Below are experts of layer 4 (counted from 0) of a mixture-of-experts language model. Rows are named router (the router's row for the expert), up (a neuron's input weights, with its number), down (a neuron's output weights, with its number) and show model dimensions 80-159. Each number is 500 + 40 x the weight over its row's rms, rounded and kept within 0 to 999. Numbers have three digits each.
After each expert's rows: "comes after" lists some tokens at least twice as common just before its tokens as in all text; "comes before" lists some tokens at least twice as common just after its tokens as in all text. This comes from a sample of Wikipedia text that the model never trained on. Tokens count by the router's weight.

# expert 37
router:496547524600575469513457444442518579455530501439446481559422596482522515501483454509498494486498508523498518519493468473519542494465570533471484446525525493442503487469566532526522507513474485481449423540465454436536491545443477550516486554
up0:438527561438527456543462526460499505487456478540528476481452470555572529469493458512435556485517484499627472448609479486494525482464534517505540539605582460524498554475533500459506468498490448431480474514515487535501510407527564512463523540
down0:491486513476469492529407517551527456604516550449469499539540517552540461468538479495451471525426539501511419486506517461569413502458492536525477542546513496493487522523450501566460473478516500524566514483491534489436504529484526442471533470
up1:420491485498491470505507542542582514443508464576529460577449601506545505464546500491504539521547520496508464536521448527532532505473482558526524467540484545501449507409530556520508421504557509489412493517443401411512464503530525537432505487
down1:540522484510530504471457497519439436449468503435549523484518537428556491573501570472553459487496503534486457525523498446469493569544431496519524507473461436464534532549505430410522495426455499535484536550549550455510495534523585518495447569
up2:546478484533523468525492553496546478474495541391466493510530512501587513506546406457421531462565466491537460547474548481477537493566507529454432484451493473499484487528473459472461474430455452555472525492471470427517511444387538518518462525
down2:503517459474563486478480491436437526442467395505492471501484467518491498537492519478478487449518532507429477543527442541559475588566564540543437507482545609523482492483491492515464510544579464537469538500534482472530426467510501482442538510
up3:484517474489508494423429511512454527421453472482505486506502473522530454522549532511546596481502547503492444466548544461540464431491550540542515505510467529505602489506511477536477518465520496459484416493450450461559571552420467530542461461
down3:505563492531498539464473532476490496431528510464535519499497551511515544479514571521607536460541530494510597514528411479506460585498498418445518460509520493516418438455448529555468469444403533525493482495557497515538495508578615414451582481
up4:480542511546606443478460567492534437506478468386464581530495533496595516447511448473508561545477521513506449553528560465440546480428518519530496508538530503467492517519526488484412472521542463468488425506488458507452449457500512397497543515
down4:526464563501561451520462512526460542438477540523498491446512511482468468557467511527459457388537510478489520539485542555476563468542460438470497551463559450441501544498446428459474594470504539617480612457536449522511514507508544521522482473
up5:470482537379486482551517547470506551556515497563469508536519471531509467441487606497469562522544527533504552495516467501510478527483490514458479539495465454527510516469530499546506528450503454476505450481493510482578540428497528479568437514
down5:486525501610558481536474447466482526513461522477520512448511482508543559515523484538505513432523539497526493493465451457486543489519478514526545579487528465475588479576489501536491512570528508487497466497407479530461493536529512486533429522
up6:450518448544505488476446465548487509518518561531544431560486462524431566442484525506500532520463492577522484500524503514461516408445563445511467424481470504582534475464509521463475421493525465508426539565545518429475535500463593403524576494
down6:518479479513544481515540525428497506513516475536438531443546516533530504546530515508502526570529483513556495565500478550500457500538490537513446526482560511506471570535533526529508416456501440470483508424483590515465441547521470575497527434
up7:534540433507543523558540528445470531525551495481495471524461511535520548463511520476464489513466413485455511491507509487442499493529471607526489487524489466399428474561514545485585473493514492537525456561475500579446508513481473507504503493
down7:488505541476472470489507510460576448546451496439580439449515474499524426410441445539509486499558599565518490525504518502516519481555499465541541526514515497569469457581581493502538481447488434467467516511421435430542431508483512482453510444
up8:524528463479494524537495470425514565530458517501524475488535518493518500514526482508463509522474482568567546517463388444511496478461466397560627500483479480521548520464434538451507430514540464524440499548487451476542523459545482465481553494
down8:543473457512559574415514451587478482504512436506539547484470509486479414519543558523487478490508488555495486435505570556521531526456472450446429505509486505524487410488522454505456500508482555525536429487525526461476411561496503556506462485
comes after: "  ", "\n", ")", "-", "%", " —"
comes before: "\n", "  ", " 1", " 0", " 2", "-"

# expert 31
router:498567513523556521609515382439558545433450589455489550555446564501499525507558495480520493444546490491491477539507526572550462487521398528478525506496531517515458459451499505513526496499484551484487460562485440453535508491444532483509436566
up0:522500580453456533500458535473529494500524564461513484506485531545597517516543483497545538474450494519487495502573512496480451478478492423517434373475579453507506501467535495477516478467563503539432518509486459495520595469506441515475537509
down0:573567558511474564533463461462548488502519458462608524467467551536511522446555451510442497512500476524490570584509517533507479474437501544540492596507559486474567505495526462496502532462447483524475442523534506455475502501556463537469464510
up1:509527443458468514518546402488550523537578471602466506554522475493506561529408542535488534478496481497460515479554480455513475439494519539515484495470559463532450436489502498477490433431519519478519451515509490435492475476420553561469511490
down1:443549476520395483484553525502513544518567428514494438512458442451444471518481497531532491583512475466518483493498503426464549487434519541458514464572516510520525468534541532504512488496530531460491502498518525508495462501491470546574563458
up2:456574484515429509483434485505437536432556469555543497492517520528471521496540525457519570520629468546547420480445443485487539529464522504525464531459474482433473439565552515500440498477494486486499513533480455455508492509533538586510439541
down2:526474581536469484423524512484446420432476539525484529473417530493522551453427457493481519449479537465447604508587451556495514510489539534550526520478520551424456520462469495458507454512561486514517458520495510536466471478521491519491481454
up3:475530479427520470481456514424496533486483513485472464451483467454477530514501444498451447433486487559475465529531532457513544445428464575459511521549517585488466468490492477588563502527564493488456533487512508512459482497493556499496500506
down3:533604517494472426485520411480495508447583502525517528510494527567508479527515510548476404461518488427493500491505477542486529550541512493407447500548482442511497522447526463511472557498513523496490535539504428534540523540554461529505513532
up4:533481509618431519465506496453434506497485472569467492458469502553533480501551506539529497444459515504560573437546526410452500427497468494494455477426486467449454507452533508561479451502516450511469512441420486491512560535443513474575506478
down4:553527477531446436484456407487488543405520552466530506501451472486479520537475558538598483442483474583532455510399447580517453542556480515500444503560509515573509462523479559485458461469459542442501515471454502502541523409473491532497526575
up5:494533548535503523467498589492531573499559466548481432470443446484430539507477430502472511403502480497511540520498574544481519469590462483484499441490482476444494506508505478513542518479558505489454475527500499543453437564495393495466425524
down5:510439493539549529490406562488500404483527509509534453590491479519453552473510604465430559486468485501560451501555472540463563476549576453543499496520511519441412557476485468515523508526505395503485496514507519471440519545489495484537519484
up6:528491403457468442538465484379524474472472434467486532456422539527475483555567443488514500577542484553481444451531534514470516484557514545449495502570413551460542522496502517540545523530564521523528514572405543516520505484478409584559470535
down6:521564545496519478431587496505509476522530510574475484508487522545519496487548541537515516520448463485467520537463494481527501526492430420443472439563537444479549514488548434445588486545508409500512480529539507502541403486532477473604487494
up7:500505496472547493501468507547482533469484532531477455513515519512464468525584494539485510466506554516446486487508458559507543428518544438418516434575481455502522487515538451579516444532448523542549595521536525565498509387460484501458477487
down7:588428434493468449496562507496497483503559537503501452402518497475457485516464516582527570452526506493513521440469535484530473539571523492490511557468515463381530455489447487502455454467537465530527509433491554534472541502518488548453533463
up8:433512478520459534536608449500549444526573472501505521411484500509472487463553480492484472496495439514550495479549547529478542439472484532482533518519561497516479520487508500527488459514445550454488458561471441454540487516500515503515491498
down8:480499489532530504524476543545554494553537479499524553597503545526518470536516496426486445449518530467528473476511448491491548480443581445475509490517507483494598483533464549505475490536489474514508497541456514518518529516434446530475456430
comes after: " the", " The", " his", " a", " he", " and"
comes before: " of", " to", "s", " that", "ed", " the"

# expert 58
router:497497514566506467484527454499535574495522518528507524559422524471566517479545493458518510495471528561525388510500556513523524451572449515493508511484476515484518502433571536588469474511440517599486489514504494495524526433473469476517530551
up0:488415492532463477473444495480491526488538547517449531470527556524471490571509502462543410441492509494497572500446549485477519497556416486505514515586526489470447507525472560424419456465553412518534509533487536509505485529524475438480487469
down0:454518476623568453452477440466527459501482480470587509490518485504528537467543477542462484611479575444512521499484466471506512493487487563477420534431478492477506524427566466463586458484471520512443506454477522565465552506481506493514539502
up1:478516514500477482465468500493469516506464483509490428553466497524565517460487513459491461526540502511492530516490516536511543506525470549488523502539487454578510406564557519563441505517467525424551449515513484492531519556548486456491515391
down1:550555491455497470500439557465509526445493463518489547511509566537492535494492455488436425426472449522486476533491513466453493517519550553543514471503518482540489481432489543535426551459437554506575533475497507505556492520484552591523489564
up2:510500528400498576542515495471504495536498551509502477546447549475462419599469527531510494521507503558539528487506514487469556437488528540523502527489451517486522469426501568548577502527477542537513507488507470457502445496450523457401510487
down2:485480546607477528483431493547497485466587549489514513573458452475512538555480427535512455449551469448470481517491524525522400515473514496449544553503551520533529468596510501482437546594445450491453414489459532503480504520481491497519521519
up3:572488567486513441469486505508443473546469519532498519533487513505521505528451582524455444464574438468506488513466531448558524535514519519485537450521498448523502516515401522471478492458455495499558514503531427428493493518533490455500428443
down3:483515505521508524520489487425455496508448503514518387469469520479539530512503503546487480477528545387485490537522519514492386457495490472500606513556491565470564528439584477515501529444511524545514550552440536471472495549494460503485541488
up4:462556483451507541466539566510476473477465534504467516456530493534454429479507544564538498533534511495520572432538522523563382486563516471539537512502498469509495468516504523551476470470513463531541463609532492515505449535447500530533501496
down4:532546531493535472501524469497551492488540424512439545449575481511489472540512511562514497505453572448503535497494472522515428561596518427520584529514477463485509460517452515483494468496549395495490523549474480468463479508505484469535487458
up5:503554529549544456564505462521473510525511514438494472453474462462449442484537510532463515650579398460498480507489433472507488536515482489522502502514479512557444517503446491494474474500437550484462531452506487546485519510548507424519563541
down5:514447489420509550524491494452555497508581510531501455578468570509530430498464537501472514446490559526505510501504514510461476490515528470520471489521526428471565441518538488514501517463515484498474506467466466457555449500496488457502430505
up6:566536524427459474448448459466504459528495572453504511498546506480535532564475555449508426478529465441567580486546584581502536502499564533534476502553518456499442483549479493510471551421476499462473500532523542551515537453483502524449532442
down6:450455512502494463612508511627518517486547458431460483490512526508520525466516537502515557517445534493491500454474413418469524487584527503471489462444461537455568533524491441513496486489496426456531506421568451494468517533567513492504497555
up7:504505509547409484433523438558555468457461562458492514555426486474506510519535484481488421423540502537516476527553423479573532462528516522498444578513481535447467482475456459533471483505490528577492465533471505474506509473490510494476505488
down7:494486495467446519486456536521446426546461574542488547476579515491563468395533516514459496446447481457500516481535462509509514444503553511577500460483529535492514491498480473475529491481529488519440446507498495511561485549472509493517541449
up8:441498481486540480478409510448444476468508522480450521427522491536484457467490544512490498539479506487556543478463528474488523558575449480536528518532504497524458506488432539606488436542478514463433532473498547476450581491554522490516478506
down8:566484544498505470508444513501531493511524427549468542565375463530546544512462444490571501504532497530500540502493451457467503512490450397602489505502546459519508524546504491538466450472459440491523477520495460483513514521494478497510414510
comes after: ".", " |", "=", ")", "|", " information"
comes before: "|", "-", "=", "The", "In", "On"

# expert 70
router:547498500543617462558546493467558520450465523479506561555497596543517508505525437432530487414511541516493513506533547591558540464496426441473559508472574474581460487394537530542523480494518499528510439485488470469544456486458484499494375502
up0:545504460436484525500488447514470478486456496482497516429479568520512495492531452538520483484526540467509458442521583563529434501531513577481466536480462480497474594473490514538502551526548480488552526488464442570509464515418542512463513525
down0:513488475413475575525453457563527484562488504567458530526497518532514537522453513494527488420495544536501476520530478483526548507414527447456453474546470459431471440560577507505527462556558527490523471566495489541494476527553503522458529442
up1:526472535440452488545471493494458472519427512455553544446528474509451412444469420479474491575515489482470509601451569482419445474432536546541543506483538471577483511506590525508432512512467480490453468512525449530477523458523508463456453492
down1:509537458505531497487576502517439462470528508522426451441488514521479477503453484503531460506539506505456489439465435478502488434503563495518535492466474478605465487434424474497482485532499502514493463490636521516533442525527529432490488455
up2:513579510509582447453501525497517483515477443573551552491440608567565528559536480492577559466502518520411515542489474523495587581435479450579527462465478568514425461448501486510492525502425513591456561482465464499525468495486497570508511488
down2:537540498465468533508450507581507485465542512487565395491461481445494500526477504566450436469469465437531447453428456505466437479522515596512507536488495494507497511526475487535522496450529500413561581507500493580483528483484558436502445539
up3:518518469534551505524470540539531453463507479528542446435468521480537532500539460456513497488501530505481495550483517512491506488573466524509540512498461457566570499474501550499563443528480518571450449447593475479512505494517531508469487506
down3:470493500550475574538511526457469436520530522464517500515540499557501496516463520576525478546511508519528516531517530556489508487487529405512497431417553570541464486539518462439540571556523520559531494528501534484464483507530462430491397498
up4:530469576567466534591507505529492522471488516461542461553443497525509567539511485604461529457504507530533501461431472437426426470495474494511439499551439481493437526541506503545577514500469534511550563536476511532530464568552488476517463445
down4:496521452464499488517488492531531529478474525447508458442478505454534516560482556502499486503513499424494413481509494468503537531547487415586511625529509495488504533507528495511455592510496504560528467499465496529476512519453516513492544519
up5:488446580563460516515505435544518510483481479432471528473501434534497504499484541631500483497493443528521543414470475506552517492510524545529535487531466522530490512450498462457459437476498460508566452484472425485599504456498495517492571552
down5:511482525608454475450481499513465483478500537490490504559525476454473470505480562484499510473569446531494505623522558576451561463516459549481503487576462527497475520459424471527546489505488493506478627547527548433534448540528546488536492468
up6:558486482534454512491517539535490476470513475453583493529541494445553477508530492491439527496502535405476485520486530505509507469435554469456475465484467497456469527489559512455548493436527556525479481538450502409534493457472435508483480521
down6:528487498523539498493494488481523486507557524492552471560464580455499530463468504509504515458470554487528534512596503438490490500482389550395521473489577514506496506445524575552487484522466441524491486526540476489567458549482454472473447417
up7:493481516528525438553465511421513545485500528463508578506417550475524515472488551523546434465492529510503534447494550452469540497508523501550498455506584543413537496523471529512532447547605466547536436482494459443532473452553407491461478461
down7:502546480498522397480556544462464578499586540477536401553429570480486532444493513436470502575531482516482489510462401481410486479480492527462534486490530560475488489474482491478457504473515494564490490565527569592447543509464520457519599487
up8:519499549502486424476484470545584481502523450494563502490526491513457471514515545523410509493601488498493475461454567468469530454537482541487494503458571496551468495547546499485535523436462411554483462496463473523486477546460535466438495563
down8:526418489488459445455539498480494528560494516472502475469478486408520468453568487511442460489506569477595507533470535466536459453545530437490465487489501461474457541515478474575423477497489521504513491523445525525492458525531556580494515445
comes after: " was", " is", " were", " be", " are", " been"
comes before: " by", " in", " to", " as", " on", "ed"

# expert 28
router:471562536559555513555530419469472525465452564494497537607428533501500518467475494464510534451547499518494418496528550544533479500533422472502547532484514525507480422406507501524535468505522500510509473520497481495531514477481513437465420504
up0:567588550480575507554553531433556581448461482491551467531453513517526474467499479480557516444552526475496537489513460543468567453407434512487572457528476448509514442440476522498494453467523488566504497531541473541453504449561489461507482452
down0:524441488506472541521518532416544497482441467489423472423424446550512468491512573463584540500572507469447566555501491478493474490509529581486485512524606451519561527504486551544523503520511462568502528513414479511459529497533485481490443477
up1:549504559517520497494531491485563565453562568514524489510459523513521541497493460532523497487475386490456558486494513430549516444512423493470537502569512475472494483447466529509485411529462489450474453457502464539598526475510456465472535562
down1:511526466531531488573496465473456536477584522458561534514443458481533508498445412510544484554443490534521498515530534429495559505496490532530557496536538537495505472531520553477535473506433466514464518534530479486488375565509463542506466517
up2:487519519487504559501473502544501556474481518491418517532418440549460565498491460541443504454464486465486428521518519521487449568509505510429619601480503500461483519534491494540523489530539536490534509484498468506450539460492483533475499470
down2:506503451585565549542528557509473504507518492508513438485486480489494469558519491510506576485522529495509555532554438557432464514515500435462448481547510492472484484534557462551469516576513498408475512565525545447591515451499426488466514532
up3:499514463571502471604498423453475551555488570468513518493487432500527558466516476459581590435542520532466482463485559465526501521512531496537541546526523478532485480525539471498527497429478503538457439508483424504499448540549469518518457426
down3:419397495495575564438489507503511475569520517505502526504424497466423501509460488609553503533454529503507457441496482495493484482493531527505484491433486518563487421506510547438499588536494516497591538456507542504490437461425462498486547562
up4:440531490500549474493456512496547500497537460485529514536491552499436530506502492494559523446453508557445439547487588512507450494498472478537516525467466522540495533457483479540541498512401524505554489480525448538579512464475469524525509448
down4:404536519551555469458483451480540488499539442490471531468541608485464503533428537441583479463583599545535516530541479524509446411470443443519515475444515469530518509492531496498478544604477518476517476498572488502470498458536533502525492493
up5:537505572534474482613530545490531511484480469511495511538533459517466462430477522519553532582515534554460476428431503522529481524510477515489574588524480487447472429478465512591486476430458478520485465452506463526550542514434480524558551571
down5:457557467485450515537545478506509472524494462465472529471525566509473415444589559537434506559502479471566505466473487571486506538496492565548438500484481508491542486462526543534539477440492390497431540551554466452537457462492519511465452497
up6:479509541506495464512515513443540498414594521462487538591539424453511465483453519486497518509514502543507516477492520520542455537475524483517560487490522505494531487432471636575580489552493512466507544493445544491553468514409587477417456482
down6:554476506540507506544494482531461475491505448602441492494474405486528509464437531492458558575525529473465482368470503556534477559534504495513467507480496554506479542441477525542469492466457415582475576473558445494495451566488554491495471461
up7:454487558459613492487533516487590484410523480563518539524456521447521450471540474517440557607526464480485577514424488562478413457547484569514521467487503536448487564467525499483494543579436485495556476547506523526496584405409508521523536473
down7:549540490365526489526496561519467537503488575545509483476488537470510460438502553496448467477526499472443502512553464533471564505497583520460408550440474535533460506507527514557391490461464522475461464593473456444472501577548534479488451520
up8:458447510494509497518543478436522528464533513552523521482507411501475598516492509479521558499603457467467517543465464528622466498525462489583541515526518445461457498532475486491599480571527495483451525521569509499571474487456508537519468530
down8:508488497505517502463533505489578544531513515459471543501448398390427438499461427485407478468443487515504434500476508496471460493435489532458504540535442569509525553541466469541495559517483461469536588467558469490523542536477519541523537535
comes after: " the", " a", " The", "al", " his", " this"
comes before: " of", "s", ".", ",", " in", " and"

# expert 13
router:471525509542560485538553479459538542461502516476435543591449558435515543490513476468483498434528546530497491556555487485533522481552480481462559441483572525563487462434544507539542453462468556532454457500555469493507538513434481494500435541
up0:468501422491510486510542512553508480444565445552520525473551503501515510492536444545461467481540478514525534489514501544427447433520503451447550510555478511547444535473488487565500478579443486510562471547497520506493446491395427527512558509
down0:527468545540464524531492451491543490477509463526442503550516496438534450486495497469500520538461567439470484548507486519501442538494526491540451554456480455571506510460493481493488477414481614545550548533518500511502464576464516572543505523
up1:512537569562509577445574517517458546521524463495509470518447481427518493567479488449505538467505578496499552549543564511550465449484475502488495467472574468575537499484468532496471456531481483503581439457501546420481545460529525516488495478
down1:471491455385504517547504483481485511579539440520415517544542557551536475495449486565509424505452501550480458514479465450550460450520533567517446507521510547475516432476433424473559539531475446530416471523456471449538516530494454483525525457
up2:491452438502473537498490511472453475470546546469532467492535531606451533458520523477525549465554447515471558510534541449569484508462603438497518502447525465480460520576528513562518512489461503541530478468528449473479450473540495448469557594
down2:543529537541525504497539537493454490541528550539485459496471477529476480565508573507492462602576462554453551538510544458491522531528559431489421440493525457414515459525557490498536528469499483570482372490492443489485488459455498512518485508
up3:505502498561501532555455492499561510474487417515532515469505535494571505546518553507503477433496519536548462511491498425538549512483588506506522532432461479536441569479497457530483536545489505474545440492548413495573511555539541490511524522
down3:464490490386522521532556447498470458551511493440454454476479419556533509569518508507529479483513573471476496536527548482517451463471579499526466505472520526460487464425508494589538567463548482509560449521435496449523493506525530501504463562
up4:518488527597479512528563428553613506439508517510503493510573521497503546483502422515563476489505435490532577517470518484498528431534501495472506607529518543527501484484513501515475480475447489515468421587546533419463551489555502397453474534
down4:530503519441493499494529551520474533554514540585459538548512477464480498560491555531425412469492476547513420485478471461534476479460506533507429553514519517550535487515444428474525477470527491490467502569483536470447542568476544557458528464
up5:499428514515521471452519415435536533459522490526467511554536537472514588518566489471455505489481504531468447470537547532473596516496427468479500509565483482413443507533502558493509519522501547490487418524463428486547489539517453468512514522
down5:493486451441492493517568515443449510483476433469473462482446530464481510504512571562553471479502511605514487462494443481545502577489447505496519448558468509476477509495537503518492497431458498537492545496427453529515505495535431506463464499
up6:483549506522555553490500491493530510516435532488481501484467564555526489439543494502486493457502552504504472506495465592515533511495454477494487550555455556536578497481497493534523488445501522465411519434440459493532449459461516584475511531
down6:430511579477474492453467459534533455486502509441554470465439535526508461492519577452524534475412500462534457488487471556492502446478523536567525499495490554493424494465428524513586517560400486469475493438522503463411448514504449469536527423
up7:501470548475549511429507434474479536475529525505608481504471501517511510519482481513525553494471487474487523564480427471490503529490536467468476501478480572454438497615475488487533454479488443611523425478517550512545497401469542520524544547
down7:496530474507528539565570462522553515445496526488502511545509484505505563426517470485483531456517451524534531538550463448581507482501465502539434500508445453462563540567480454482507566525483544511544476484477456428556494516442497463521513565
up8:457485455546524509478550511508541515449448552497493576523542455478513516541407487505540564510489501575537517552472504503489519454537480519415575488479497482496567495481553564511492547509477520528493480599507528496493501521513441434528496527
down8:525527478602483552520493497484536513581517571502511576547557491490487488518455469462455445495569469605456560465473485473441469552503517524500518535466485557516538540491497450537448510518513530509424480418468493540484510477539514524493512505
comes after: " |", "|", "  ", "\"", "%", ")"
comes before: "|", "  ", "\n", " 1", " 0", " 2"

# expert 76
router:504492534554551517572559477465496519465477599459418536549471507508521534509502469478428562453500497499429467464519543475547519495486525479519560459477499476566491479449520477501532473528461592518445489493462540513526498475467537490537405567
up0:522446516526456456472541525451525522567541507502485453494458483450492522529469423448507573535459495411531491495535471500470534498538416482533475458486472538507513437475480532509495536468507549482503504558435550425482473503525474528555510473
down0:441463448500483436497573541452519471476581530515477556526480525428487490531434501503568540529549497479551459465521540453470467464514448435522521413506637512548536411565486404537557498424435534525548464512557469458475517493492538531535425532
up1:413474491484531516456475569503462479502502463509545431566556506481510503492456498558533465458458433459521490542504519489454511520490517448511495467485457573506528536430492547510466470523447504457466484545522512550480458481523579499554504566
down1:518550576522550479414511499501498479459548500480497528560543496456447439451556492583486569620516490487455458485527496536475524508420484521549522481476525511469468455517473540503518524533535588451513459502453529544501460490498530466472489489
up2:472454502455550523505586522436521543501489407447512534463471567422462564485494505486471649539401517493543483545468490494503487459486559494534502509528502500489506500562476517530494494471451448540473481468485446487541539485502501569508559489
down2:496454470525492531434525468490477517507568493520476466525485514470576441480515502487503492491477447575469462446498456549493536514557464506484516453482544542485525405464536503477531481437525522493474549451467499571477582545544425456524506520
up3:523482474471499526457404439523558558487439464568527521481507499458492528495500501502495506461500511491557462514588595489562484552458471595498578527515463487500455467483510479511547475462529544587403503518601526488465517508521539528445439437
down3:497431492520531467486513494489512500485438464508413478503462465521406489525509522472532516529538513465519507516588429533509515474464479508510488498497512482407564506492505497503459499504544409473534570570510597488560500516511516472537478496
up4:471478519559512506491433591456457483492470533478553572520549545545553531482510503463506431532502512468500430465533538523523515559474600502498500524449484456475516539496509500553551555486552470432479527468505485478533476449547534497444521540
down4:526497483529527537540486494461530537512502537531452529412587553464513526471538526520605500513494468565580519508492533485484484503527470486524538511479539530511435594535442494570493563493508419446551465484534423511572372423509475503434517487
up5:548558450527475488566502455548492571562537582549488511470444475483468497512513432520468524493530517432479502554487503521496514481559550466491486515491507392477510480478521565467437434439539464480426458463535548496408479457496566460570468553
down5:457499506502576491501448459522502422510499521521520464532529516523547473489485506574474475420458488482467532511475463504544492491477526571478518468469531472543532446412497468541444490457514530399445548504443582530499561533439566589453503530
up6:489522572512465542463477452446498443521407573541497509480606501524515586563540499485475480489484508490543508391484514499486508493497488435517513525426464494504453497516541530553464532565573520549488496524440415529519496398475468494547422517
down6:515437469500590535423593456477506455473453465534471494553484590498526487509493564477450515542524551411466445439439477532495539445536496503547539506585532486566391501496454494547420486435496526562527513520477558509513501483499530449541490483
up7:534515547560523535485528465485440505479450469435506573531512458509537494520498538517538492482437486565448454487480502530436541550527501461491554469526535477543543549537517583485485556550479509480489476489481451450403478586449464457498479446
down7:445521573494571546528545457518555476516488538498443354496453452520458453469440495544533500460527498498510551498530430470494501498443499507505601549473438495527497487482483518511506486543561570517561499476390565485487519517475564477543499504
up8:480483504534442516488489482537496509553516451467468559511502526480527530453505521547523505448517540545551516457509522512482519500436476479502561516522489383461488517458462498581470491553442545495480495518423544465510477467510453475454521545
down8:526508554492539463509514454474511549515546438466450460461462462565475474436509530488518459511493466478535454519484437475561536483478534502506477502517513558503557523407457457546496471537538483502517514447488537436488482526547494476496499535
comes after: "'", " of", "(", "’", "nt", " Air"
comes before: ",", ".", " of", " and", " in", " ("

# expert 17
router:493483519549540495536581487458528567459483493515449567545424543464526538512503501462499503436526510539499445539521511489527496485570464468508547423445532537555458490431578517528580468496451521551474444474553467488525559492469437466495441526
up0:442519499500480603512474455564547499509478474593479506555432533476532493561503429515559495500527455536467520532433542534545500490554460596465471609521466507525461475468545493527467445479556479523551463468501434528505488495526528534496460562
down0:498571430513535481493433485519499516511479486538478504544524394524458503497564517484476489507478535542445455609487508474461468429512518511449516541505512440524483469452483479419474575499506467498555551458494474444502551483528551434530503499
up1:510522551525516451494563525475520552484444520477507593480479472551498556465503509432507435455437513484525473571476553570514481506602445522432514504408561506456529509489543521537463492537479494507489462479524543534557538471484526453575545507
down1:487504436510498404528456520454475463525482557531424527522566543512532498483445514577513530449495557420408518521527581478452597484488502456474478469479445487502448542529548452455498479458484469502543483473418501520544461486474544501489485548
up2:476442511489517442484463437430586445523420465504516543501493477563554522501478547504517464434515554446505467570510547473490491601511405583526525573495449494558459522503562518557489471576508494569544492484530440525529516487522477465549566520
down2:494457404523520458492524470417514504453488521491528485524494561507497454488444503523530505564491473514378486481526486485579555528502476432463508492440524530521523490508567515603529531430488485538549545572470522421568458564566492459467543456
up3:416511531488567473534436525489470422476543524583424528507569559524534477462506557498438498478450551512568550487437497509514525538466489455533498525499510520551435467453495549525491556535547516456494493540494505536464537488528467402477474566
down3:471504517408512540490489496507493514463506554529450535496524471525583539566549490486505511535494419394458571520427475536457467558504554444509478560467510451531466504416500537413486481471469489513501557478533488508494434462495443553540462526
up4:554439484528464521533481508490584551526502502500517463531511528442428518567527514415529520534558509433551488484483500495482442490543520545421580492416494467538440466546448566506477518557445530519454445509447438450516499447505487521514479531
down4:483549504508528500493478490516500500552524525476466500486528489463498472454393460470466550519433519431434517542554506507475487568483525465506460490525545458530532496550516467517560477390557484481487496514469512565475415528466503491494521551
up5:516546434495503477499445492539470550393456489533506521489507460502495471490521511453538517446589439533488521511479522543453402479534498564495603508547553456512463465545515523510511488562515479520525474514414511488531507498508465420509484525
down5:489522575544520494443523498446476519527526459543495503507547451504490523499499487502496475505514517554446577567518471537520447417546602527492513521545536459490537544483489528475463444480527494563515461508463508577513559517483487497475474450
up6:463413520503476498524455460456527485522482544483528539564490558511466483456391502491528625536455438513447555533498483510478462454490505493446529508438505517455452504497515527535556477584449586460511577541481526562443522521522567444464557473
down6:486505515502455453494483428502497501520526463490509463454525454454562499550504536545590514589504479546424568481463455470533512518489583499522534441468441466480521495516591514570466525453453465475517526517428432550538560552465502619494442531
up7:523473446429547544446549570405556540455507567454469428472456466452500567427473521515469507495507486530530525514508478507457535468482490514526522538487469499582545447497548438556495559474474462458459480551534467449512548518488479518577511469
down7:534473476580427446505615511475507453492549514423462504527461540482460479568546535529499448468496500508462534511526588460465542554441543519543473511428432510507467541523475477553459525460480563518503556465442519454464502504576507463536550522
up8:474514467415518495479494425510486518414467515520518503536550429527480509519512431553514505548474530499521509503510457499592562556440486442513427468490477584570493479512588560522515472547483572434483456437513499560532427527532496489494514504
down8:440535538499509515506476459493434470426508510527491473560487494531513503611475556594486466555428524533524582498487435469471450581522461499509516587529443515522514457502424530559534485501527451479590548466592523520521523516531533429479445557
comes after: " |", ")", "|", "\n", " River", ";"
comes before: "-", "|", " -", " :", " Summer", "("